From a checkpoint of a small mixture-of-experts model trained on Wikipedia: width 96.
Below are experts of layer 4 (counted from 0) of a mixture-of-experts language model. Rows are named up (a neuron's input weights, with its number) and show model dimensions 0-95. Each number is 200 + 30 x the weight over its row's rms, rounded and kept within 0 to 999.
Before each expert's rows: "mostly gets" lists some tokens that are sent to it at least half of the time. This comes from a sample of Wikipedia text that the model never trained on.

# expert 154
mostly gets: " their", " his", " its", " her", " His", " New"
up0,219,254,186,176,144,165,175,209,187,233,162,247,208,242,240,211,232,185,224,208,205,170,208,191,205,193,173,196,157,201,157,188,204,209,193,206,216,190,201,251,206,229,171,136,224,229,189,209,175,191,240,210,219,154,197,235,236,174,202,146,144,206,178,214,166,182,208,258,195,171,227,191,163,192,250,160,225,235,159,264,188,205,150,189,238,185,286,189,159,232,183,199,195,169,202,208
up1,234,187,225,253,237,242,151,216,188,174,197,227,183,209,166,245,187,277,221,206,203,202,173,244,156,259,237,217,198,173,141,167,198,182,223,192,168,188,148,267,153,214,201,202,175,210,195,147,213,225,175,203,173,269,178,200,221,173,207,201,220,226,197,191,172,205,179,236,245,170,213,229,192,198,209,217,210,243,227,237,201,264,163,216,156,207,247,236,219,180,198,203,201,218,217,223
up2,222,214,267,246,203,225,166,230,225,205,170,199,185,194,207,200,183,197,178,211,165,246,199,208,191,180,293,235,192,135,230,116,198,205,227,208,216,163,179,208,194,180,198,191,201,223,224,219,213,181,242,234,187,222,228,218,126,205,196,189,196,261,211,219,185,197,192,226,242,209,191,131,135,194,204,217,185,198,211,233,187,186,219,215,194,140,173,217,169,233,239,210,203,183,232,143
up3,192,230,236,210,185,235,157,190,204,256,199,190,159,256,249,259,262,236,208,243,236,188,226,189,171,205,197,241,141,220,185,201,163,201,174,213,201,187,155,175,202,227,193,185,219,296,153,197,205,189,256,204,211,176,169,239,187,217,205,224,163,215,227,222,201,226,191,187,230,197,198,220,214,239,171,192,173,216,222,181,175,185,180,142,248,188,207,139,213,221,179,171,252,208,194,189

# expert 82
mostly gets: " in", " during", "In", " In", " During", " within"
up0,215,169,214,214,194,188,176,185,240,197,231,163,200,168,171,214,97,177,213,155,166,152,222,190,196,182,227,251,189,203,215,216,205,161,221,242,157,146,150,175,190,169,180,158,213,190,212,256,208,190,177,242,166,244,172,170,212,162,205,207,195,181,252,207,233,232,211,219,216,203,242,174,208,155,247,170,173,190,207,167,199,248,169,215,172,171,220,145,206,184,219,243,206,168,194,233
up1,267,221,179,172,182,246,178,222,200,205,213,213,196,222,195,231,188,196,190,212,211,178,249,211,235,256,234,140,226,217,201,233,194,241,240,223,193,119,200,256,198,182,186,193,202,202,246,189,234,193,195,230,202,166,252,230,190,194,256,196,192,269,277,188,224,200,222,221,216,174,202,202,175,191,184,213,205,244,223,151,225,246,209,186,261,192,229,243,222,160,155,225,194,195,213,194
up2,197,237,207,198,193,200,160,155,247,194,192,218,218,233,182,211,194,178,195,228,249,167,221,225,177,179,245,203,219,203,244,239,198,219,197,215,185,188,260,237,193,188,238,170,214,201,225,270,196,196,181,192,212,251,186,152,221,210,220,142,181,162,187,176,158,206,245,231,232,245,148,251,143,164,213,240,233,180,251,191,146,146,215,241,180,171,167,208,210,201,212,177,199,182,246,181
up3,218,206,218,218,181,173,188,162,230,233,197,175,191,184,219,200,208,177,179,158,205,224,213,155,210,192,192,189,157,198,170,150,177,196,129,212,189,205,225,215,142,198,219,155,214,188,207,207,175,184,175,187,162,171,202,216,252,165,180,266,115,264,183,205,227,176,211,228,241,238,221,184,196,239,271,239,206,197,195,240,217,199,194,182,254,148,222,170,186,147,207,198,231,195,160,243

# expert 165
mostly gets: " von", " van", " NED", " Laura", " CHN", " Andy"
up0,197,151,219,261,188,238,188,260,171,182,188,198,203,167,216,181,220,166,180,212,255,219,145,222,279,195,216,198,221,212,217,184,241,233,250,193,214,177,228,218,256,191,242,206,239,178,211,183,226,146,200,225,214,202,204,202,220,151,265,205,189,258,209,204,233,202,233,234,210,209,215,225,151,184,155,209,177,224,174,192,168,216,203,133,174,191,197,183,215,152,162,194,171,160,217,175
up1,218,211,208,229,223,206,175,214,259,241,262,263,173,139,214,187,214,218,203,157,230,222,183,196,128,215,216,217,197,214,251,189,164,203,239,134,130,225,206,212,170,175,254,173,221,181,232,195,206,162,220,194,185,206,205,198,207,199,192,215,188,196,210,203,178,159,147,205,249,222,220,183,208,243,176,174,198,211,169,145,158,237,201,225,176,175,196,151,169,141,199,165,207,179,214,225
up2,166,184,266,202,257,246,197,185,189,188,172,202,196,237,209,265,195,260,191,219,203,202,162,153,183,235,217,261,154,227,234,228,229,220,194,182,247,224,209,149,187,189,187,178,181,152,213,226,195,214,191,197,185,258,197,138,218,223,192,268,205,216,175,167,174,200,235,172,222,178,233,207,210,249,192,209,165,209,202,227,119,238,179,192,185,244,230,192,169,212,179,178,205,202,195,174
up3,183,212,198,237,142,258,197,213,234,147,242,316,187,223,171,209,220,280,211,230,187,198,132,169,240,236,215,223,191,209,193,181,175,197,254,205,205,222,194,170,191,213,164,186,186,200,229,187,246,216,235,196,194,193,219,198,212,170,192,152,249,225,209,177,169,199,224,215,191,231,258,194,134,225,169,203,193,191,202,209,193,214,212,233,202,195,207,239,156,218,202,164,218,216,205,200

# expert 109
mostly gets: " British", " French", " European", " Chinese", " German", "American"
up0,199,151,248,161,223,170,195,167,217,186,198,168,169,191,213,211,217,212,180,151,207,155,169,266,166,192,168,244,177,216,226,231,195,215,210,194,217,160,226,209,260,234,217,161,176,150,212,167,214,241,201,247,176,201,172,220,223,217,231,180,235,161,184,206,211,209,237,259,246,214,153,166,184,220,238,250,238,156,173,172,193,224,152,174,229,152,194,216,201,191,218,159,221,201,178,152
up1,208,150,198,246,197,190,205,227,179,193,170,189,240,199,187,236,197,179,165,231,225,258,164,187,215,191,220,220,180,238,149,167,258,249,172,256,231,188,149,207,145,165,182,188,156,227,188,190,200,184,210,175,161,202,236,216,220,187,178,201,127,172,249,257,183,208,189,162,225,225,173,213,194,193,159,173,177,201,214,228,196,256,220,198,189,141,189,235,216,202,169,185,243,193,238,245
up2,250,170,255,180,182,234,181,165,208,210,203,186,153,182,209,226,187,171,129,148,255,203,172,172,197,154,185,191,184,199,216,162,203,253,196,217,165,204,161,146,174,150,219,194,168,185,155,170,231,194,178,261,177,186,200,182,213,205,205,225,181,195,170,180,182,210,225,163,179,238,229,146,185,201,186,215,205,210,250,235,208,198,246,241,148,159,209,154,143,196,154,200,202,224,185,226
up3,163,186,185,224,243,202,246,255,244,194,234,160,245,178,215,138,157,196,221,138,198,195,211,193,215,203,256,167,187,232,220,169,171,187,190,256,157,192,226,219,156,220,205,163,175,225,196,181,197,179,197,199,177,210,178,208,240,160,194,221,195,209,179,195,236,187,222,181,199,162,236,152,250,205,178,203,221,178,163,214,143,197,229,203,208,119,216,181,212,265,215,232,254,211,215,230

# expert 238
mostly gets: " wrote", " stated", " tells", " gave", " says", " read"
up0,209,141,250,226,186,201,179,209,164,233,246,226,208,193,184,189,186,152,177,203,229,179,174,209,196,152,227,201,241,208,199,214,172,284,205,256,185,174,198,246,209,237,197,261,199,230,180,169,133,152,202,169,162,208,190,215,195,172,232,157,215,291,211,169,204,233,203,227,209,201,186,180,188,193,203,188,222,169,213,220,129,197,153,194,182,186,183,257,221,199,213,203,195,237,222,216
up1,260,167,222,177,218,230,188,235,179,214,205,239,247,150,203,201,223,222,232,242,182,252,157,195,210,192,151,151,166,180,202,240,190,190,205,203,253,174,208,244,151,240,195,155,183,165,198,216,182,164,225,219,206,253,199,211,227,200,184,214,234,231,178,176,204,178,170,204,192,195,229,209,199,264,206,171,222,185,144,153,158,162,225,257,191,194,181,197,211,142,218,178,142,159,192,179
up2,179,171,256,228,194,261,150,191,170,251,261,196,176,179,215,205,199,186,179,182,206,211,160,209,249,194,182,215,243,206,221,186,224,173,188,231,171,190,206,184,238,215,230,181,139,148,142,230,217,186,211,170,162,251,225,228,221,156,204,193,170,193,160,228,219,225,209,175,227,199,172,216,208,189,236,206,209,194,189,205,239,214,184,259,168,227,172,206,178,247,234,170,181,227,146,122
up3,144,204,173,193,257,226,200,187,234,217,199,198,203,233,156,177,245,170,215,194,203,188,224,153,177,194,258,208,176,225,251,193,212,164,169,183,184,182,207,169,182,168,226,215,191,263,134,187,182,183,204,177,208,229,246,159,117,190,194,226,199,185,227,198,218,172,181,250,207,157,172,176,224,201,178,217,196,169,200,235,225,185,227,148,212,127,203,217,145,136,222,176,174,218,195,199

# expert 155
mostly gets: " British", " States", " US", " American", " French", " Australia"
up0,195,195,196,216,181,220,186,257,171,151,208,228,222,126,212,213,231,233,197,190,145,200,167,218,255,186,145,236,203,172,186,216,228,174,198,139,222,182,265,226,206,175,211,173,198,255,224,209,240,181,132,252,215,201,184,239,204,146,220,262,205,212,189,188,199,232,223,201,245,185,233,229,197,222,213,172,221,183,168,218,197,205,166,203,183,236,195,192,207,167,163,219,177,181,165,136
up1,220,193,167,174,198,258,190,202,191,272,252,264,228,206,154,224,224,212,243,215,200,221,210,238,221,228,167,174,174,276,171,212,215,209,209,177,172,203,151,207,209,214,226,177,170,238,163,175,224,185,170,207,194,182,268,195,193,171,250,235,161,227,219,206,157,220,137,226,232,180,198,214,207,167,205,187,199,262,195,226,222,192,195,213,193,173,238,218,205,237,201,225,263,224,239,211
up2,179,189,186,183,157,233,174,231,203,170,243,190,211,160,165,176,225,258,166,229,199,219,191,260,206,217,146,241,213,205,200,131,192,208,185,193,213,154,211,160,219,209,206,211,240,238,169,235,233,110,166,195,157,180,207,229,189,213,206,221,199,211,182,235,214,206,227,200,172,192,190,174,170,221,238,174,238,212,170,193,162,166,182,286,197,224,196,211,187,173,186,200,174,135,251,209
up3,120,194,162,164,232,234,170,176,247,187,215,238,229,228,205,251,202,199,195,218,123,251,215,224,205,219,184,184,192,179,183,252,224,197,182,170,186,204,212,182,187,193,226,160,226,157,214,142,186,115,225,161,201,238,174,182,163,194,201,189,200,192,180,224,178,170,243,191,215,197,183,202,255,187,190,210,202,170,173,206,174,197,169,202,275,146,235,235,174,186,171,192,221,239,211,210

# expert 242
mostly gets: "′", "°", " £", "⁄", "×", " $"
up0,214,159,203,196,205,199,167,233,198,219,193,205,146,169,231,242,197,202,191,160,241,225,148,166,185,207,211,229,221,215,154,193,172,156,207,240,220,200,210,261,220,239,176,172,249,218,210,214,188,177,263,179,224,206,198,188,240,202,183,211,220,216,157,212,180,142,226,154,205,158,186,245,191,211,163,209,221,195,170,252,188,275,195,176,231,156,243,187,172,173,233,242,136,208,222,161
up1,193,227,186,194,180,182,258,206,228,254,201,227,236,185,226,248,181,236,170,211,190,178,174,234,209,217,152,246,173,174,157,245,173,241,223,203,199,216,246,210,251,213,228,184,165,255,194,190,216,167,243,169,199,247,163,194,242,177,192,180,182,208,179,235,171,200,169,203,234,208,168,238,273,221,225,198,201,179,187,203,176,204,209,206,152,155,194,220,237,203,150,237,280,235,205,185
up2,164,244,179,201,222,229,231,215,275,223,184,186,183,214,170,181,178,213,194,211,236,134,186,237,140,131,196,241,191,198,181,192,217,230,225,184,208,187,212,219,202,198,177,145,184,247,163,210,197,182,221,156,241,180,205,186,180,163,213,197,207,181,205,210,182,186,205,180,216,224,182,231,175,228,209,281,187,159,229,204,148,152,179,227,209,184,257,143,215,247,210,219,143,149,202,213
up3,197,191,244,250,187,178,220,220,279,222,168,217,173,195,199,250,210,233,232,180,184,178,216,189,218,145,182,207,223,228,180,180,232,234,230,224,239,194,187,264,207,216,203,192,273,196,185,211,231,219,180,170,221,157,210,198,199,193,247,208,193,131,199,203,183,161,203,151,223,196,188,214,281,203,216,181,161,230,163,237,133,218,205,201,241,155,225,206,134,206,189,200,184,211,204,185

# expert 22
mostly gets: " States", " British", " China", " India", " Canada", " Australia"
up0,202,206,188,211,219,189,210,242,206,221,274,213,206,214,242,161,235,144,227,200,173,226,148,201,274,203,206,229,197,194,213,195,184,209,205,237,186,179,167,210,164,192,200,182,186,218,244,172,185,143,209,171,210,155,230,217,220,204,153,244,169,228,160,194,186,186,203,177,230,193,236,294,185,232,207,150,172,208,143,204,201,174,194,190,156,173,207,226,189,184,131,189,234,178,229,245
up1,177,197,222,171,212,219,180,167,170,180,227,232,168,229,230,184,191,238,157,230,184,232,166,148,111,168,199,255,203,203,225,218,243,202,272,166,206,191,189,229,224,172,183,180,244,216,195,205,202,234,169,196,158,234,209,207,229,125,215,256,244,208,114,174,239,200,181,181,191,224,237,191,171,227,165,200,188,204,176,184,248,218,177,214,204,196,204,157,219,194,200,180,217,213,199,169
up2,189,198,221,205,231,174,178,160,255,207,253,156,208,140,200,222,215,192,199,178,166,192,205,210,214,185,176,203,133,240,251,149,190,154,221,225,167,184,181,169,126,189,215,211,172,155,197,181,264,141,216,175,191,192,196,250,167,204,212,238,243,146,178,176,227,228,216,185,203,219,203,189,202,224,219,246,236,138,189,178,218,224,230,216,191,211,208,212,192,238,158,200,225,150,192,172
up3,198,216,185,205,186,250,192,186,192,208,221,222,156,249,181,217,148,162,175,172,233,215,203,241,225,221,182,171,238,209,187,157,160,190,229,193,186,195,135,236,169,165,202,169,234,199,197,205,243,204,232,202,247,161,232,216,200,201,202,227,223,205,330,208,189,199,225,228,202,211,150,177,200,213,219,198,184,211,249,211,202,238,211,235,246,203,196,246,224,200,139,244,233,206,232,197

# expert 177
mostly gets: "(", " '", "]", " [", " \"", " ("
up0,198,197,219,143,194,191,172,182,238,226,204,208,197,211,175,193,248,165,202,139,202,191,184,248,195,204,200,197,205,196,152,143,229,246,228,223,130,198,208,249,172,203,217,151,202,221,160,164,196,218,276,237,170,166,191,228,214,189,181,232,159,178,146,179,215,213,245,156,235,232,188,175,239,214,205,225,247,218,218,193,265,194,219,207,154,180,242,184,184,214,214,191,239,173,189,155
up1,153,183,250,292,182,253,199,210,252,179,166,192,210,191,213,198,233,202,188,186,194,203,181,149,177,179,222,202,200,215,207,133,203,207,220,226,207,170,206,199,234,188,217,177,184,196,153,178,238,166,184,205,228,162,218,208,202,204,193,221,136,211,170,225,191,171,145,195,241,102,133,198,167,215,200,187,232,168,209,193,144,210,206,195,168,189,182,152,204,198,171,168,214,230,244,196
up2,220,185,163,130,203,205,201,143,173,186,253,197,162,221,225,223,192,199,244,237,210,227,177,194,220,189,211,156,193,177,224,149,197,165,193,196,202,81,158,165,205,190,183,160,285,177,193,134,190,216,211,203,225,225,173,213,203,240,206,219,165,187,229,215,186,210,182,204,205,187,175,187,250,178,197,208,162,196,168,183,204,144,234,216,201,178,219,210,208,205,153,170,196,156,210,221
up3,233,237,200,227,176,173,244,222,225,218,174,202,155,243,235,156,173,160,167,207,194,185,151,230,209,192,222,221,222,166,232,180,175,210,222,231,182,222,202,184,182,185,228,186,288,164,149,195,174,183,219,148,168,220,173,235,261,163,179,192,184,178,202,278,183,233,208,197,191,197,236,254,192,196,211,215,176,163,252,225,187,218,176,137,263,187,190,209,230,214,197,192,192,218,178,179

# expert 21
mostly gets: " have", " using", " has", " With", " includes", " make"
up0,214,169,220,169,206,232,213,254,219,163,205,224,180,248,188,229,210,257,194,214,214,235,165,168,181,243,174,235,221,251,209,221,193,194,235,199,177,129,198,173,219,218,206,215,213,191,197,231,157,175,176,220,217,219,197,193,178,131,189,248,247,260,183,216,180,205,229,156,228,217,188,237,186,181,237,175,210,177,137,207,176,239,218,183,194,153,192,202,228,171,253,126,165,207,217,231
up1,180,234,209,238,150,223,203,211,231,174,216,216,209,208,256,167,191,202,154,149,198,224,136,182,228,198,178,194,230,208,141,195,195,219,218,214,195,224,239,245,194,217,222,253,242,189,187,266,224,189,193,160,202,235,150,179,182,190,248,200,166,244,255,165,161,191,215,216,211,208,224,177,210,209,262,169,212,177,195,170,226,225,151,209,267,148,162,183,224,208,166,181,208,206,209,235
up2,183,148,259,214,217,259,190,243,254,249,205,232,227,150,144,200,213,211,246,178,225,183,193,174,214,179,195,238,240,207,229,251,230,223,188,216,175,237,218,220,210,211,219,173,208,162,199,177,184,194,201,161,196,214,236,170,161,181,221,236,151,180,153,170,242,196,199,192,219,205,155,205,149,211,174,205,185,140,224,199,180,209,152,155,179,128,217,207,237,172,168,208,179,192,187,166
up3,197,148,261,176,151,279,219,229,178,212,217,212,201,180,211,216,167,213,203,202,244,224,189,164,219,185,229,181,176,213,188,173,209,186,220,197,182,84,214,191,193,190,237,205,203,184,132,209,224,186,175,185,211,239,186,190,197,138,214,213,217,231,206,215,186,201,220,178,191,202,209,200,179,219,227,229,146,180,174,204,183,188,170,193,236,192,152,202,214,205,150,159,200,107,234,163

# expert 175
mostly gets: " took", " went", " moved", " returned", " working", " worked"
up0,208,170,188,199,201,223,195,203,165,200,219,214,170,199,212,232,174,208,203,172,237,204,225,282,189,178,190,179,211,232,210,194,205,150,222,200,200,219,178,143,215,255,236,226,271,177,234,135,170,204,138,248,238,217,158,214,189,216,212,245,211,207,191,214,185,183,235,230,196,239,211,236,230,201,177,185,250,198,267,170,218,217,201,157,204,197,172,190,239,210,207,280,215,197,143,168
up1,188,218,191,237,210,193,203,217,186,194,198,224,194,211,188,215,225,157,219,177,179,153,191,218,184,171,202,193,187,180,152,241,150,233,129,240,183,176,218,219,201,201,226,163,197,239,221,165,128,171,223,199,165,201,186,249,206,174,231,182,188,246,235,181,191,186,171,226,208,245,148,223,170,241,172,212,203,191,189,237,167,207,141,227,213,242,209,188,215,164,166,172,246,238,96,197
up2,209,185,218,191,207,229,179,182,130,205,149,233,196,190,202,241,207,226,169,197,178,194,191,217,198,216,184,217,168,229,151,229,205,193,186,171,206,183,205,198,201,161,96,144,197,202,220,164,171,172,188,216,175,249,203,221,223,145,134,221,235,148,226,190,204,225,205,212,163,227,268,224,246,217,202,191,191,205,182,250,242,229,212,180,223,199,253,231,256,201,214,162,243,208,195,208
up3,239,222,181,213,154,228,231,273,205,166,227,233,190,222,294,226,168,146,176,151,185,177,236,207,216,170,202,234,193,201,155,216,210,185,220,156,202,203,197,216,167,206,190,227,190,232,218,238,216,160,180,232,205,262,178,167,249,168,199,179,171,240,208,214,164,202,187,227,165,212,191,212,177,210,185,234,140,166,188,168,196,221,196,177,201,199,235,194,201,217,202,186,240,263,267,216

# expert 163
mostly gets: "-w", "-h", "pr", "-b", " Sw", "-W"
up0,218,229,210,204,190,167,244,191,208,273,178,213,158,236,219,213,192,206,187,225,203,254,200,193,246,156,214,200,184,213,200,226,201,204,214,216,255,180,196,194,223,160,201,212,245,282,186,223,204,192,223,227,198,160,233,225,217,146,231,169,182,170,152,196,155,249,233,225,211,212,222,232,215,202,210,123,161,222,234,183,209,239,203,194,224,178,215,176,171,238,200,225,118,224,158,225
up1,213,210,176,223,220,195,152,212,150,224,176,230,146,165,167,218,143,234,232,238,187,189,188,186,206,184,211,251,206,234,205,166,235,201,176,158,205,194,182,200,179,170,209,123,216,224,241,202,176,125,174,188,162,166,223,255,214,139,189,230,160,213,216,153,182,208,162,235,217,207,230,213,181,164,209,215,220,225,208,197,178,204,213,206,162,162,257,195,156,185,252,239,182,188,241,196
up2,209,149,158,168,171,220,239,252,177,181,233,249,151,219,203,199,254,206,205,197,187,185,194,128,222,184,201,199,190,140,197,180,244,217,219,220,214,212,212,233,205,156,187,155,271,187,146,197,250,188,229,156,238,223,207,187,190,177,214,232,215,229,190,149,202,225,176,217,231,216,178,243,223,177,187,186,198,214,217,148,180,216,209,248,228,179,191,159,182,225,220,252,199,184,229,138
up3,248,186,237,240,145,172,219,218,172,213,254,138,206,137,166,198,237,228,225,238,239,207,172,229,213,160,239,200,176,172,210,217,209,193,195,190,185,201,197,210,201,238,206,190,203,221,203,206,225,207,210,159,194,264,229,187,185,180,191,258,176,221,218,198,192,191,195,210,234,208,219,178,130,197,199,141,161,178,282,189,203,213,202,198,248,222,212,163,171,257,141,162,174,181,207,165

# expert 88
mostly gets: "ör", "å", "ür", " Bir", "ön", " Lang"
up1,189,230,208,204,202,153,187,158,229,151,253,221,224,248,156,194,244,205,178,254,193,198,258,211,204,172,180,165,179,203,215,217,170,265,173,153,250,171,148,201,198,195,215,232,174,254,187,168,214,197,210,226,217,219,145,180,178,247,183,226,204,232,191,218,187,189,166,161,238,141,237,254,175,204,175,231,217,221,201,214,252,260,189,178,245,210,211,196,216,153,183,200,206,196,200,194
up2,201,186,224,216,217,206,213,175,202,260,186,195,149,158,211,206,218,228,146,261,227,213,207,196,263,151,188,229,185,185,245,250,216,205,180,214,221,176,157,236,263,223,189,157,284,208,203,168,213,203,192,277,181,213,271,196,258,215,223,196,208,229,230,235,203,234,235,195,204,172,176,183,193,170,196,198,204,182,202,204,219,237,178,231,186,196,223,170,198,230,170,211,150,194,187,157
up3,213,250,178,267,211,214,267,178,196,242,199,182,188,180,195,257,254,224,164,160,188,203,181,217,260,228,196,282,179,193,212,216,211,191,188,208,172,188,180,245,169,256,179,206,251,211,198,229,213,192,144,174,218,228,222,190,214,141,233,203,198,228,153,211,220,159,222,209,219,227,224,173,207,212,214,212,190,168,211,261,159,227,256,220,189,148,165,217,172,226,202,200,209,189,185,193
up4,234,245,192,196,229,192,188,203,206,251,238,209,187,197,226,198,244,249,127,217,164,148,173,200,194,235,223,246,173,228,180,150,173,230,212,190,163,215,255,186,187,206,207,208,186,201,163,216,169,165,208,157,222,223,210,251,214,192,226,228,161,199,241,152,165,214,213,205,157,199,235,124,176,208,197,159,229,208,200,178,186,244,161,177,180,236,164,175,222,181,237,164,199,165,157,159

# expert 206
mostly gets: "pl", "rif", "apt", "uct", "-re", "-pro"
up0,242,216,222,185,160,192,207,208,228,208,228,157,192,130,219,197,222,186,189,209,208,175,194,291,242,191,240,168,245,200,225,265,169,175,222,176,151,234,251,205,197,216,200,224,194,180,172,213,200,175,198,225,195,246,193,221,191,136,222,177,222,162,202,249,233,174,186,147,232,209,192,252,249,229,160,185,192,185,219,229,199,245,179,130,242,206,188,196,180,197,224,180,190,180,229,191
up1,178,177,165,262,178,255,174,214,177,202,259,220,230,219,203,243,227,193,170,189,246,148,210,173,193,175,235,222,241,152,186,202,225,226,203,248,214,214,237,201,234,216,180,139,234,200,216,181,196,160,201,194,233,271,216,210,182,198,163,245,198,198,231,239,233,240,186,188,195,227,165,144,230,205,220,208,209,215,196,135,236,173,237,230,217,186,215,228,185,217,185,206,233,266,207,233
up2,194,230,221,202,208,186,192,219,229,202,180,201,207,156,182,212,193,177,201,157,223,153,258,213,147,206,198,218,217,215,190,197,177,172,268,165,186,205,227,239,217,216,173,182,214,167,183,221,128,215,199,192,153,186,180,195,217,207,239,302,170,196,233,234,166,180,195,249,247,191,229,203,213,141,191,181,202,139,263,197,213,139,182,198,218,208,237,193,210,197,192,204,188,222,213,127
up3,231,202,136,189,231,206,191,210,161,199,160,227,192,197,191,197,251,205,207,220,237,194,240,180,220,244,239,193,190,203,238,195,184,251,183,249,148,204,155,211,151,173,224,211,210,210,135,228,180,202,191,205,179,217,272,173,183,196,197,224,207,219,165,170,190,292,220,201,214,226,252,170,231,198,261,219,212,213,220,208,150,188,184,201,186,157,233,196,170,178,163,219,188,245,154,234